python train.py --n_layer=13 --d_model=224 --n_experts=160 --experts_per_token=8 --d_expert=64 --d_shared_expert=0 --activation="squared_relu" --moe_layers=[1, 2, 3, 4, 5, 6, 7, 8, 9, 10, 11, 12] --router_score="sigmoid" --normalize_top_k=true --routed_scale=2.83 --balance_loss=0.0132 --balance_bias=false --init_std_router=0.00624 --lr_router=0.000709 --vocab_size=17024 --norm="rmsnorm" --norm_eps=1e-06 --tie_embeddings="early" --optimizer="muon_variant" --lr=0.00611 --beta1=0.95 --batch_tokens=[32768, 65536, 98304] --seq_len=256 --train_tokens=370900000 --steps=5942 --dataset="wikipedia_en"
Below are experts of layer 8 (counted from 0) of a mixture-of-experts language model. Rows are named router (the router's row for the expert), up (a neuron's input weights, with its number) and show model dimensions 0-223. Each number is 128 + 24 x the weight over its row's rms, rounded and kept within 0 to 255. Numbers have three digits each.
Before each expert's rows: a language model's description of what the expert responds to. This comes from a sample of Wikipedia text that the model never trained on.

# expert 1
What it handles: Pipe separators and colons or semicolons in tables and results lists, especially before country codes like USA, ESP, ITA, or W.
router:081084099135116096144156144129144135128130115089136125104143165125148130102120077138116153071116113156163144125112137148149147159136097149113095100148149129189133103095163158120133109137119153081129131096141135145102162133117137133136117138142142126127163133117103133149180111135132102104124109106130095097133117160152154131060162105157124127140155114147113150135123143130133189155104140104162184131141132119094085148146131163129142162137101143107133139129144112125078174101122128140113063107165139125123105154116110188130112125124120113151138112130098122137178151113124080114124158113124131138129078149130093136125119119106153170181072148158117126098105124116156143115116
up2:141127097120135145156130123126116135139130088143138094172123037161107150164141107091125147102133133157115140120106127128147101123142134129143120118140151155100159127112099088129151109132086161130127120141140128128072147131120112143137159164084125145084139155094146142146158166166098123077121131096149126153124148134156169152142063165155149082088137100160113129160140104128142131146122119113161132118171140118124130102159123142140132143152136119147096131139124112135119131156109107155104169168138077119088090144111090161141116132139114120106127132149137116110134115112138102087119136152151116111116083082078149154166131123158113075112119114082160105162086122113149110127123
up3:096131104167116098104096142127085132115137148179143152122150174127072146131146069124106147092113092147131131115155133139139123123136129117100130140118138145105087103137143137137145098131145160129097137119114124109123112156145132134065121191164123146120147137143122109097126086151137171104119101150113152151102065115154156129112168102180158111128133126112151152148117157167137113140122143089145117143143072102124173166148155105122110158147108111119165163133141104146101136112132174138116152133099124139152158126136110135149134140149106141113160113121124151133178115101144161132170114114116140136159097136099116129105079093138146179146113168154112103115161144139132182157116
up4:133141134099103128188149176095104120145101153177124152107134080153154166113149119125185153094061174152147106102128109158101159135121148161095155117104127157142155108126153109108143107108134167137114104104111117168155155096116127167113126145135128102111157134124131169140101119113143101115113098096159155153128086150124112126099097115128148095148148059159122151147140126139116152153116139101130173131121152111134113126120119135143130135119135126114126198125136136117102122134171090114102124085154154162100114104094140148098100164121108151103104146144117106126090124140106130149132111119095100126098073083114129109130126115159146119165120125161124163098120137147124120109137
up5:140130146136106100155111152126149101109145139121119096155163147126153109091141099137147171105099155121124125089100140119125104110101122146108130159145086182113155071099147146134083123111106152151143129126117133139102115102124134092124096146131177133083123101144061092102082082101159094146115168153143153114149149127128108148120141157103149170141161153159099124138136165109141173131115141175155124169107111109097104149134127129151152105117131129124135170143133120106102161098166119101123113137121141138157129082127126146124123127166133103119158114110127107153144116141150098122165159167106129136128151152138178122168069133098124123143131161127148118115164084123077102115142
up6:132132120125163137098119161115143128147144119138147134146129174168150111105176125133120121118093112140124120125122118155078119137082085092090124150128105068134126122140162152113115096092109109090174146124110146124139123098113138101090099152107148121138117135115082120160150130099161140147117105144106145182123076141129122122117130108158075115109105116126135142073068113135097155163185108158123137104114141090129160118109181137111119136083159114117121105128148128115151118083133131091124137161117160120101141093095127156147133141162155123117120109130109109125131128143131118123140123182132136178168123098132114117115089113179143154109119103083115178129108103100104102109137
up7:135104123137109107127123128125099103179120171120147184131127075163151132134125116119087132148092142072124128102114131086092134123163144129124130073182155110120130133131123141106118146132143111112156120143128138144136111112144138126137121099082115116146103116145112102149118089128130100135123146074160121101116155109116149138178139121144126084134134105136142099138109118125177117130094148134119119096135101117146119156165122070182134152119144073134136129150142129105158130116138122097103133166093083140159162141128130185156132113118136162077126160136123103128110186139110114116136152139147117125153105075084078119128124063140116113150150143108118096159097102139135121139171
up8:115093151172119125137137097122132131112149114121129134090108115094140144103166108136111128130148094122113121124135139155138128138123166151116123173080116131115117136152110119052127159154081123069120099157112091166158147135131123168168141126175129116144109154158132165134147089172150104152127143106126130104101139153170133157112107120128117130147141153094119130134135085097125115153177138144104136162140137117186123131132186171129113125115127110149090158154118154135175164162108104149133133116160127114071155144169152115113049136134114152136112126158084136126163142124093156108139134132121149122119181132102133152125138134112133139127103144169143133170153136137119119114159
up9:090146157141134123154172143127173102149157100083167141115088167103107134148116160134071150195106137177110090156107142096117166141147148138129143149132090134146169097154153109108129135124080141098112121127166139105133093169145136132139140130081117135159176143140116121133116179098119101131134138072134165129110148155113130127110125121090159157114142147160122148115170133119145111153164158150118159117087071133158092123119108140111128080116131093168149123131119132119101132134111136120110141098122112113110178155110120151123159151134124141119137120096117170099161128121137164128135146141117137157113136142125133132139101140123140113178122138134106106137124173138163185111146
up10:137071130136143136146136093141109167090117100130118139085141118100129137150087104149095126095160138101143157093141130140140137165146133150129119134138090098132115139108116122116131132152145117116140118160093145078113163137110187159110079115129107120110111139121141144131165147142157100132116067143161122102153175165150118119164150135125097149113130106172103099114133152127149125094114172094156158133158137097116097138110176133122136146112146140093134164098153131144107189158059137109160114142114131108158107143137133132113157105124114120143163108101117117146151150113095110166094139139145170153074124130169125106170144124125160142123094127097133136125175121100112122153148
up11:092161160117127142126159114154145096133109161167111144149164092112129121084127088081124139106152087143139114097102106122114102110127165143141174148160120122147128105133083132131140110098138165127124108159114084122160123157122138136137148141171109174146123149128112110129125112109106100118167127135141099115122131120166143141131123152122156097106137143128154065148108115108183138130082106118096151142109135098153106109142149132181116138153124107098123127111160147122098190106136154060068087132121102128131114120137149158091123170142123100137151127130151134165140121152116140154118149156119123147166112138117136165128180104138135127099131115183108150153133154104185149109133
up12:107115137166122136141101084218166161145139168102133106137108138135154109077132146114124123113120129129154103155117098147128131123160089176135096093096133108159133139105115119122128090118146139067166149113116117087138155121119136136169111151130176116137122111132105094089143098113166137150149148119106096130134126120154112180161113144133121143121156149140171124123153084103114111135132125124095127155169128120135127118112096101136117137169078125119136102147114118101139143145122200099078114114115111102121106161149113121136154123168146113116092104123115142113071118109145137127160095101108109108168101086126133163157149097129139131132157125120129121127173103123151155090117
up13:144127143177125108152106081151122143168140145108159148085133179142133106106138152156122148111144157122150115117122117092144134110095116134105145101116123153174129165103156136143111137149104142148097143137151167102127115173093131083141140130124115168126108119086141101122099083116146077153106109156173139152147092130102127090112143137140113103112166113101124107128136126094118134127137125114138176145105093187107142164152122131144150098135105146142084142118088087130141086163171162121056122118135099123123155113129155114098136153146144153133147139138163101130127096102125145106152088147104142073140133125145131144114138138109098138156124104109096098121096150077119148126091
up14:131131132133125084125106169161115135120133148175155113148125088180135149151184119132100136174189128161119120109132089160099095147150146157109113082145114154143108110114126162110111125088143118150119131099114131116164119112115113142155162133139131132135069125106150104098154160133132127114081130087108087113138149161126148120109146165113141126107142126125182158115097106112152153152133162111119130113127137119162121113133139126161085109166110159136142113104148140122116084147153159136095152079115152109099143147110083139109147123128122142093112119066106106076148134087129098128152135093151144151122163127113097118114165135112095106114125143096147173152150147161089136137116
up15:107157146133081156133154107108094142109103109130142127123190108137117108147101135146128140106164114154089114105107096098124074133115135118146110136128102153150163162118133114153117118137156139115101156158123131136157181157147141139125139134099104130150160126115125132118105109113081143128075148123152149183161153159144116108163092125137136097176117138110105104149107142167167162128109173067120135162126121127114106131144142140123175143151153150154127136143116135123113150138150130149143121135090087114075125184098093106118063158104171102120121125138097167127111135166119096121120168157099146144159103118161085090107134116142146128145099125143154108141102128116099119145134
up16:095157113060104144078127097159138064092130139102158127099119175153093107089117175128150108099166119134171122118132164147133135153123108132115141084102120134124118158169143111170124136124126124073105140146114143107094134068119110119087124128139151101095152120141146165123130135131164161097119101113120132134132146115125125153120150076124110127140088109145083099125077176131140150121125143157133134128112148138168150117138141170160147136121157105109169105139136107129108112146128112157136104132143135104148136127174140155122116099118107084175108141082148139152109121117120102085133138128128110132090091165143129130148112135091124137117103162125112139155116162087143096159139
up17:121160156127121135212105115145109143132162125122115159127118132120171154118139094127111131126110107106142121094140162133175113135150145112134125155143139122101150121102200134114113123131120091102138147110114136160125116124110141133162124117114103114128152147135121125138154115139142145114159089133137086172103117141166150161142133140119147143170093143162148106102124126162120158079079107098139163157139138097135103114108159102107141108160078108121139118097176142160134146130129090089093136146120119132092136076132133154140126121176154107098143175120104108153165139156126121173134101149138171100096129164119068154112118128131145151172150137108127154102126126078125172149129
up18:149178141072116182146134129140112134102114156106123142138119134144111120133123163145141144159176115144148149105214130128097148111156103130137111158183145138134128107121148138137131111129158180170115133140100147139119190136148145143080143114121091124104149126101137164110136121068120098091147150166131106090136129124149124129139133173142124138149119143140121129095080161120201162102120156137121143165132163124144112142153084099170147131134114115120136126109118110190089138118156112126121127120106166100114101156144150124120109087080104135100102123140143100126158098127124143133192137165138146143130148113155135108127116158131155132117147134102110148137103142120124110115142
up19:114137099113076145144144093151148108125103108113098125099156096110133141128065169117132097148132165099142106151159097109119160126116147088157141123116125098127157162196109121168140104119148109125185154104131129165145111111142189137122141156124150136141173145111141156144152076148142130127135128123166119127167120150138111108155132165128093126097161165118172099118135116119138128119095139114162101146110114118143091165075116159141139160144104118154134147110090154127126169089112127155162127132155117172085128162161159088114155138129110136120128106127141144126130143123154140127133121136127134159164139152089108114142131122140164134158085144122130132158115068104142113145169
up20:116136107160130134143083167111118136125143128142147118146109131083177106152114121135207139093089156154140143068134096160138148161115117135177145132116147088153134080112124137109095133145126139121103124122138101152146146184159156093147162133141148143126144114094114116144149125152134100153129148149141137143144124123118135089159118098144147134132140096141128086123140172126142135122130139094088158134149106078136153105164107133105149128126127182121130136124111138173154129130122133127134126103132149059151149111122092137165084150165105114102135158108155149151158173151068114144097164139159102139137109099086088171140112113132109147085114136125138101142142120132153154139144
up21:120106097091115172125153188132145098090114134153108125093189150126131114139148094131145161143116113100130136125082090104125118177118146137104084148096113105097083114100143155130129122151092120149110144117140129080168115114082138127155133103120161121122092107099128159136119157093157126130128099152083142109097084141134100164101117121111151085133125113135133103160105139142120142106104176135118132134119097128147139133122139159146131135118108114117121176122139126169142174178110158146138139138127136157106147104070132112123133159098127120114154126117141075135130093156124108132133160159135145139130199142161125167202126106135152126142160138107142126128106112156145143123100
up22:107107099125117106141154138115158135160153106101064082143146127159130195142125111131133153133147136127134120129097148119166146144085138127121118110125109121092149102136136110159117104140155129075111156115151133125098174150063132125157129097130131102147111149120136150155148118183161147114182120105115134111116130122144105179134144126109187139121162109171125154149139113144097081122113125141150144125160137103108071109111092109152136126132187128145177111131158107164099128111131137123145121116111109092121099106066134141130125074124119173148145139158122174108140138150097127127113158138086151153134107112109135140136161102135140152133092141122116164094105109094145127118128
up23:136118113102117121124100107149144071122077084096138166131126106150142118100097151111152115114140150126101130143114157167089137140104126121078140038131113125133148111126140130120089101131170131150106093144153136102104143125155147105137125119143170103089138120075127147112147144161129106141135147139122155165117159185122120095146115135144084111156116088161102113119163116147157148117078149147135148100116105082104174163146115136150080119151183151123124137126117133114109171112128122129084109144110097146076126094121173141116124156107117118141136141135130123145160176122160134150131124131133094104071146137107148156135105115124143118149124147134140130101150150121121090113098
up24:104123139128106136137116131160109140163151104130137161125143096107130105104114108151157120126144115102157149098085165123131110137128124096079162092141121116106142148137107081143111111173135170084110122112138142121137125106099122147136104123163111110101135138102134143131150127133126167150141115142156090141171134113141140130090091158152096129150132161115146095160136081107110159116121139151149160120190147146133106158063122148128145107095143145122146118104117172091151148133123093151110080145104157142133085139093134135117132126071189136132145169109100113108130179148120117126109118152113175161148123186147146114149117161150112149144137142096144138131099177111170163136104
up25:136100106139138124123123115106181101100098118117123169159090143125130139090125131101147134134164166139125126111165109097138111149140161146150135127134153115153106092119134092103139149126135137142109100120145152105141161075112103166124157152092113149162147110083131131139109144124150116092156125170094080155138137147128140149109113082133154149107145132137108120124125130131106110123092177121117112135176092161119149081100126187115182166128078118088129134140115174141143105139113094150164106121172122103119113118122146094194115106161135122139117134099164158110141127134150108138100147138080116134128168145112125133116089099127121159169111139151186120118104114134122111140174
up26:128158066135158120160115126101087188123123102135131084150101176145149105128070116130140104161147119125172116144134137085117121145122168108099138141111076152083113143160134121124117104128090151100094163133115081146139141142116145149156160180148123131145093133113134145107151146103117111075142071148153091149171126130146138135148149125105125148168155123126081160174139133096119131120104130118136096159125110129110169124144112185101124167110097144129109116119136140161136117099154126131119122089111124136111144134125079113118112115155079110103162096092141137151157092083131119133151096141105147129149132145104141127112100098135141168131143141115123127087137119111128112129107
up27:107124132126140110109143086157122176120169070156134099112116128123161139122073126125128180143132141113154149142137119132163104127124083118102116113097098085134067154127148106123177128134173123107168104108142080152139120169143144151147109150159145114142125107120130149127107156141123123140143130147082156180092116150097179139123095082139098130115153107171092088155108117168090145136127141126131116154176145116131137102103128185100107121153155170149085105146111137131116170113145119148162103160141137130111129123100103130146131139143160112134163109127120123159112132099129104129107133106153168142133103103151145121092176125153120159123107140163103146124106089138113115144136
up28:128118113124149163118106112109161133106142122135168173141125109106150122135081105155113109096160122152158084136177123125103125142126121144161143172137116105167122142114100109169155139152112137103127106149124158193162137119098127113088131105109082159153183129128148127107130123171169145096100096106146111114116119145129116136100135094173116120144157151162156135108137140095124162067112114159146114139170118150082147126105150098100130125125104177101121117136116110143107172120153143148125145112137136137123149153135106144129130118119158114083117136116147121103165118117117072116123163077121109131182172142098084120111149152158098153131154112132075138108146108117120145162115
up29:065142136159114130166135125113173129131143091152132180103131114138112125113127125127086137136163126117110110156114109125133152153155140172124128188152078109119088127109155171121129184128140161153088122101119150126183110073106149110101111114137104170123073152112113089117164127131131133089163120167151107131110103147127148098121124123120134133146114087139106130149138096126132113118133102109129091104148115107096126137130142151122149131119171117113096141103124091130126149105138117113122084161107129103099099173146133099158203127099127148089122139097136177152087150157129160102124115116119134116138105129093149121122114133121168108144162109089132145140132110113154151080134
up30:118150083125124106099145129175119107142117125114139135130162176135154097117160146159135101162113126132141124114139132184129165165150122102131135105121118153126130165116135122140153091087115079113140111127165097150127135132119166140119108111126136114114125115146117180108155117107090100119055142120092138121133125114153108160099133162129118192158117129141127136117140147189158156125109130109137087133101155150161098135181149118157162135149135145151132112143138101117104124124166128087110113142139128120113155195124124176079147150143169145131131079120091167147109122121119108120141136133110121133158065171109110166139132081106119123123113160125097138150158127132086114133152
up31:113154157085128144172102180168130126147154138133119093122096131122095127116129082149111110112135151137131125110108119145116067139139170132147161101120103144135168169059155146173155151148114108093128137114117157128121164094136115138146117192128112128133149117104098120140102149113119125121097097113119124106082159130155134111132119115109131086115148116121145122163114114096111177120158129091130130085139117145106102096109140134113157175119145113121167138080135154153090147105102107130124123083155076122147132170127104137156137101176118130115150124146135138104148120154145094158122172119153116139139121116126159129190166188132148145120087141106122122123148147103148146115111
up32:129118113144109111086156136141141114131114116099163135086132159104130088083131135097130112102108138095143141112101164140138103154115120178137157104130120151078103118152137134121137129104124111153139117168132122120137141147109092152127138114128117120097118129166146140134160158153094123093098126048114130157137104163149086120115126124166113141124154085116158153142109123113159154115111093116125139156153157100123099141136102145129114118136112147130094166117083122150146129220153099138147093145159162127111121158121128137128153121114140126090095088069141113096136112104111175083127160137105124099129119140138105158109161146153122173149156157092166109108138146152099116087136
up33:119128186147118141134146157119123157128137170110114160112153128107176156141091119156168149136125119110127128110106122178159138114142116138110122130160135140170150108116185092139105090126132149095065117145135109171112128132121060096099111170138113105137157073092146163110115086114091124110119104118110181102109098128143118123124146107102115143123124152145126154120143156108105155126113161157163111094150138119131129132095113116135134137110115118120084164124135132122117160093142144102114128127144159113116063108115156155133135139168122080096113146133109108138149138068129093121081109124141108152130088144136132114134109097175156130113134158181116136144109119158170128127110
up34:093097126168116129135126141111113148124115134088140099124104138136152168117151129170116128129110174144111145083138161151167133164116114134147114094134102134160133122102134149113084148141156106103092166109153147100132107131159184156095155155126124143116131150126112165158162109099182132108156094145119121111126091181159094154119165119145138108147151121132109157098134090111105137149131106117150152118120131136139076109128139114132105165143121108055133167122097117156138145133123121121164125129127166139158135155156108145103115141134140112097088164122149153124149172130114083099135120120136171090156152126146065087154144130112153117157107126112084119127098119073122120103137
up35:149133165113096114125140108125115132135161110140134139122182114127110115095147128158137134122168129148107145124096151156080082147146169104174113132097134110126110105115162136136146148177102109107156104100104155154179156151145069170103140122164090111190143156132102096098168084183134104144125138131130086113174148118131150129151131127121110147127109129107134121136116101148155141126115136096109119128106099134126152155109152115152092136116114136105137109122122130086120139150117129131102117181154114097098135094126147146115135093141136074178107113112125095134101111100121134156157128121171105123092135115127121133173113169084152181127142157107131158135104108137150081129108
up36:128147138160127087159146162154132118130112150122154124150102121117157110111108114124116119083131161130111122092122113114165061101105130153114123133180142119103136181132160149164122127129102157157080112107115142116094152155092125144084148115103154154168179138116097091166117164121149138093129155130094121129099135109117133166120119159091092132137095129131159104136155082093149161137103091134128104138142125116109173122146121155167109149167169112159139118110134128119156138163128168125167141147143123098116119141140170141096108101123160131145125105102123089131093124143169152103133142137111088139163093111166113131155102157088136128125084110088119130108114140164129154143105
up37:125140133127160091111132143095092131114102164117123125103111166108116141105138118160128135092151140125182135128097152154163138135124144126139137156096142090168148173111158132101102115125094142130119144120113117131169127092133100153082084101140165143132135116138091152127145133149148150149121094140135103149108112139121160150124154115121129163126120124122106059102093146140160144115170135111130114146123145134114153128132163111111118135117097125129113170134164114162097158116085129058150098115100149131123104151160072108108127124118138103176103127122133144115155133110120194124100097072095114090147106129120114157119108138152135102198107160147109076141166150109143125160131
up38:142132113102115099111148144079120134161120132122131152108118136131153119109137127126119184096143110133132147150109118099162164113134128148118064118136115092140140115117143127132107155156084100091150119073139110138116109142146116117134171141115130111098117160111080111143189121133118076144114143154122128100109139214108148098100133130104109170115134135156146159139092115157129134149137115079115157136120153069144145156150087093114141095152132151137144123086153124178118129132144083099141165100144114121129153131154152135120136094103137142100125101107138165163099107100134139136114155115115125194157114114115092139115156161110119119185119134121129119114119092165145140091109
up39:077111140184128098120185145154083101112133089146164143112156123141177113125169103104077123102131139116158122161129156099132144107138087119115163135137120103138111101079122129125168156138130142109169105122125173158098109135137133113142152129107130123118126125137151135157162124164144135111145144132154127176123159155104141132093145123183153082118135130142144095093113156102114152126171086128167115118110135105176138113121145172119141100149125143167127142112154084124127100110117133172096128112144110154156145113104149118127144138122134115125113140184136161153095144168123099129081110132126126172118089169125110161124165137116075151142122140133134113113150099123162156149113
up40:142126148145153125092140151099183104117167137155138160084112128131116106171107149138146145090127129102159099126123117141142156153147155105171105143159116109149161107089103102127136151106135128147173070118153134092125073131163113146129132113153091116090165097075139147147114146103114106125089137098120081135145118103137078111102119108178151138144121139138118081136134182129093112121174123143134158108114128130135102134119084125175152186145072125093144125123110115129080145122159145152114109110120125141128120157126125142161118165147119131171160101098122099114136123131122122137127159142118132151111176140124101110117133188127114122113158120136135136130141127091100126089152
up41:124149097089112178081133122101131086156152134141081107106147108150135110136098120144140130120116097130136127107185136101173136137118111153118110158112105168140090122142102081099151159119133163128135148138114156091168150161137127144154140136093107104139136121149112138142123101156089125164122128113130159090144141144113153135106091104120124134162144103140143125140147162121128133091155143162128155084158097120180118126111169147116108144135097142151113161089148118126170128151105122114104135147140125131142134191106120132137143161097140093096116105069092177129147118131147130163104136127108091137101094119161117118094158123126139148101138100182161165142176134121110175099129
up42:099099146132138151098105134116107133124153178148131138158119138139181132165160107117176161100066118142160158109131166163119135104138117158113112132114136133151101132083124113179127108129122147126134140132162160104119127134130181134153109130140123139135150096130159126121160125167131080167115172113078136088187146138160117101155161118137113126148160152137161136133092148109094162142183106119087111117129140150118117114125169113095140120125133145082138119148117138173100123101144125184146090145171153127113105129100111135144118143125081111089139127179089110143117120118138176102130152119112155145147137126139105123104114113132127149124116142150131117100085132097168103087125
up43:153095116120121122107126183135135123188171135086158156137145115112137145125041155132160092115132122139135110089141156127112079142145074160136155118104124060149155148100123145139150154130093133130123106133114132132103153140086131085143145113138143151143142134104113144140132147132125134154098149097090132138171113152195124106107098114143137126149128103135099137134104153124125138113160147124173130109134154138078087130110095156158070105145170126153103168156146108136097146124088085127134082154113162135114130126123094158116144123093112123118159146132115178132143124069123136133126146108095122124090107114121140136135139127146176128156121148116092110114145118130111139133132
up44:082131139106110133126110116156127148145127119122173088104125129097129079122116094099113153131100141180103145108128144076126120160102139166118160113127095117112114161123165110101146159130096129135181129134119108169127146077104166054112111090105100108129130129128150100137119122132158096105122112138140161141167148104096163129156131072135099140133101093122134118131122140111129119076140145094077125155136150114102112103145152128163130049128163140133119093116161134161105148169132138146151101141129174100166111156143137167130094152131151136160131125105124139148165140120112141135142111137165117145078118114144125148126115124130107130152131093154144149151114143127139138159075
up45:137123168169156116129106106066152132127154154128138076109118099120152132148090110172158154144083108121153134130132130137093138123135126109145140124138095114157172123109172080141112121105141173102163135122164153129114163145142121102141166108122125160131138116144115149131116134123086140116118127135122097113143118143129164129087182146142128096120091161158118162155095125166139156114157077142173135124105186135111132139092127163108128134164130094109151113110121090136084152136114079135098145154110105113128136161126114125106150170138119174140144124162129126111142124144131152133146131106074147129119101149073127139113096138169120097163119154166161098103097093102110136153118
up46:128166114142141131160142127109161138151149119119151126116111153177165134107143133152169140126100112076141167085124126115137133171125150127137080122144164100159123136105139123143169184128143132083174175097097135132151123139114125118114085160134126160130140089095114092152156093103128092073131093117147114099134132083150154125114119115162081098106134134094119147149123093111097118153122105186094116123152155118159123125181129147124138142129124153146098109161102124131133111113085160135108091122163137143121148118144130110108112164127148157155104126123120142131141116119101139156146115093128146104151130140147104119097105137088160182140110169191105155104134102126128156147112
up47:102179170137142078111157131184157101135123119162091080158115095101113156126152144152121144139101095128133150161157107119155128177103139136090108135130156113147143122131154091118110175150127135118140130120143091076136162104127120125129165125145116147155148187178094131174144092149151134124130077116163092094114082145124149123150109140155116131176146129117104179127165104129138123138082123127152136173162131133109120115122139156140120148142154139078159124118148114129128144112110099093128123160118129142158102125136163095136112132121138115148114117143115137089110180126129132110135150130106069116115154118136132099110108111137144177115117139162115127084111118137125120075144
up48:130135127133145102089131158092103157135132150082038091122112141155122121136158126152145135102113133156139185117137155178153122140123139128097105095124110137157134149113141118154154177123147140128114163127141175121106113122179099160125140096094118099111147083100105159148142082122139117156085123161121111098144151143103119133100160110171103097092123117107139172133132125124114144107139112170118168094102129141147076111110124139136097117095085125138128124112166142145139154167127150171173148139134114092153143125119154111120136152090122119144154103152108140073118135120125121131112138072157147108178137147125164128126100153119132128103101116096107109114124128152129163121114
up49:117105062142115097093161121119089123137129148100128142085170148109178131155075110130100140118144143108111109114099122107130154076106070119112078147121155112139114145106110138158155080195139132141109094097174110120101122123156134146118119139094104142126126137091140132109131126133144176105118105102124148080121182129121119130133143129146117174103079115109122125147119133123124137078129068106125155122158100101108169100152149151129134108126135110137122150116100145102074149100109117154093138119104112141137119129141151126127130102067121112147136106120131136131132118123129149096133133088148167154137084137137130172122145164103105152106084129114132144156101147098126094150137
up50:132089132174149134160143150115117122134133132092110093125144132138072124124119111107160117138093120172129100147119105151174090096142114164108143110124082133087171148120176149126086117167119103144110137100106103140103096106182122111132111124121151122114120088130100077147104105154118119103110176118121147137101148151149164131115145109133132160110104137115142102125098110102114135156135153147133098159186124104106149146172121133107100166101137152117115095149143120127123163095137129130125127155118137083112131136110088091174104159144140151110144121144119106093161129172131144095136105115123158143154116100075125163100125117157123126109152160148101101167149110154097118166080
up51:066142139126116124104123141124205109131109141120128107139104132146162170121116096111141137140106147092103112151127122172128141149129134182168084127145135131113122136159098093149101141161126108066133140128082127117131143113152137154147129127131141137173120145166173083117108120078133124102138110106160137133126086151124130156094131160155153144111147137092106145133069158136109147153137150114111109127172158108104110113125121162143154114123098112089118148154130109155108154130155119103121097067151171109122124139142125097184138127139159133142114126107131172112142116139137156143144133143157118098137120100094110142108117122095098146126073151087157161159160163145101146131104
up52:116083137112154130161110159101102157144132125106171117085104124145122145105117107106066148062106144159110149154126140128146162118171095111121131151126161128152125120125150097117120094147128099155134124104111148135103119151101118150147172124122152122112144149141092133117149161130160119131102111103081106097119123152097132119125119124121086106150130108125102182111108113141133099130155118107102152166207152150109115096137142125129099092117135088167140103084147147119112142163127106143099117167108108098168110140156110131099109129200089140131127130117158118160118115140124148115129111132094105084121122111091149136118141153091159112097112135134184075127152106141131100119114
up53:168140128112163133092120104159157116142148136140131077107126104137143121210165036192123119128138136127089153137083135140160156140129111125115111129165122116196165128145146094142132130113168113095126151138136112120147109123137124171156128144113149127152113107135140123112120118133120116156137177122082128142108114150092144133130160128088121163078137110139151133128168107101096132083152137180162149139104154118123109117133114137116131128111131097120140087136178151138121154143090124117091119115116166128120148124103091141166101125112081115135129107082128092137112134102133146136124121145146144140116136106052115143098129121133102134151137139115126121134143172124146118164150
up54:132137111099084148149140107068103104090157143133145150137089131148136117086138129100082164106117166142128135091127135143090103115137147194169161152052086142151129139142134145114127135139114129168151125095101102161131127116133128112141127119130112138142148149128117113109116102152082109126123158134106125124092119160172109175128162124125117123111092146128116143109124177105179123088143104095094119128115142157129130095117135146117120130152086101120089138108118133152146131142121125136108121104184123122165102166166157080095101149152086110130172116086115158135084118104120122116149130136157128134126102156114146150116141129083144129097125131153146107120154135106126081113082
up55:132116144143124113096157127130133147119113131099088123096135160166145110132120140166119151091131106149131115116137078115164150133118143114126130155137133129078137154066132129182145174089108091100109079115132129128126117126117112125134106135157133134105164118129139134130143140167144135105151102092152116141138081133093136141134127129109130107164107121125097201145135132143122129147097133115112149142147122155108113102138159116102128074088117134117128138087107135136154130098141113119111128077097110133118136142096067136158130118132144062156124123087079125089135150148156132156138117115092064133120101130178107137138139139157156124103126122187070142095137128131111139088078
up56:122122140107138127154149114124113081125115115122133150093097110167134099098130123087099116105125066152138072099107139148115145113137136097123110153133134131129069118098141147134152114131126129177129148088145135103113143146118133082143107112126180146166060090117099113116164134105153130160182148114160141092125154113105127090095101100174105113137172164129141094134098106166103102119139127114134152159100138125137154112100124089157119161138133127104127149122158113119137151109152108131076136136116132162162143133114164109135085117090178129135119155163109144133100110084107087105107131127101130131114086131121123133099161118159117158103094102174147124100129098117131127138122
up57:110129132103126104142120150059105151145129114125124151110150116155103122142125157116107137093113162133113123140124114120141145134145124140148120147107117140142129144118123128067154124140095107173119169061082151117121145179086132126114116120139157146135116158132124086141141095127076098111111111154165164129103167149127109125116166118108119104103116180127133117111161115134164122126147103092134147124105130131116140143091110117110163172132118127168156073178132157112112135181114137117128106157157118126102148176156147147082116076086183115140119126169099094136174120093116128105138094134121146131129123135102117159078118092157104126140137134191125113133112140116109131148117
up58:114121115157107101147144116106115137147118097135130120110102140142100172109104116136164147040132110143120124127112128154118119182150117170136148136141121120113140154122166131079115148149126123126160125157132123129077133129125164135108157131114141115119147149149162099137158134153171114128165102124132074138092120120156116134168177138107168130113160128139179123092113146126156172075139116056149099120155094095126139121109127134140106135094095160140152152080148128122150156133113088149123118158147131148139124096136147139125105144120121094104110127108141147127134145120140111150116162122108148089132095107158125121148181122098130084132110116153112051130119134100103167104172
up59:126160147128094140177144122114083122096113186086144111134169140144150143115131138160158148102144125150154146149152077130154131130115140128112118112151123112101143124131157111170137151147154140144149111099131165135140148086122124154093132092129127150121164133112086074158147131116128155117093105133153152116126126122166155145105162111161112109178125136054095167104135138110124106108131111134161146140158097127140082149146136124143158106163126097142091072159108053094124108185144096121071133133133123142127124126129111156123142109170153130161149139136138099122106143125169143131096136099124121095157105123115078114110147134125151165135153104122117138138134139092113138111114
up60:121069109116153129109112145165140085109089121194134134141112086156103156091143164122161140108097147106112137095139128160120133124171112112136130090109083132115139076097120149129129123113141140105142101099127140137170134133157098154107118142171178131108079110127179162152105093142121118105145123104140152079126139135119097097096175119140085141097091135133159093142139127135117124100124158146173143145141169127136117123145169089109183125131140126132114148096119112077138141086108143118104143107132138145094141136115098147167134122117107129158087173132138125132126135143123142146108149075120116113118119148120090125129133099169165147125149131115117150156150133145079107136157
up61:126124149076147152126110133146131146197139098098151170124130158114117139077138116104142095141115113127134145147073134179090091176132101070130151120122155055139125102150141121094103130128160150128104125110140155117140170112135124107127148117104151114127171111099127134121143099163113149137116115113148159134121098154136129114147127120170094094100125101158133144095140140138129137150130125153100121163136125102124148091086115109110116114135127156181152130127134116143102096143145109119143104153099103098146135065136127132108140143152156114102121149113118111084130115146136091125109165116170159123190137114111137134134142134110091166119120115158125162115089138133117189091171
up62:135117100152147180102140169124112168120148170110129142122153149147174148146158126154131084124118149118158130126084111139128107155123108146156137120080180119167179109176123140123130124088154142125161110134121170102135130134131140139136131106133162127149138151185122138134120170126125128132147179134116130104101134120136117142096106164142134162150123140113091098113111112115117163142135116134167147147093155080112102147109116127143147136073152137099162167130127110111121101137143158108177119137142142150121135137136103127128174142152154121106144157167146112151140098153075111116173092171185126091109132160131132139142136190160133150101160130111097100121092125091129122097124
up63:144139097099130162134144080128136108094115155084130122124136144108131141112136172104136116118132079149152101120143083148182147145124105153106135144174158131144118122132133151121115142133115130159109149130120107127144153113136105136115125088144154133096133133153098177134113127127165112165132156079177114186125104119107143124096147150095099076111076112119107174137086095121103135116101139132153145136147139076113116131098147138129138133161116125111150118120090102136131140158131055118121143093136107117121096089094129170138106136131080130134154160126089100122113143123123114145129115119184169126168153128122121105136155141135083150102126115195157121176104149117143109152110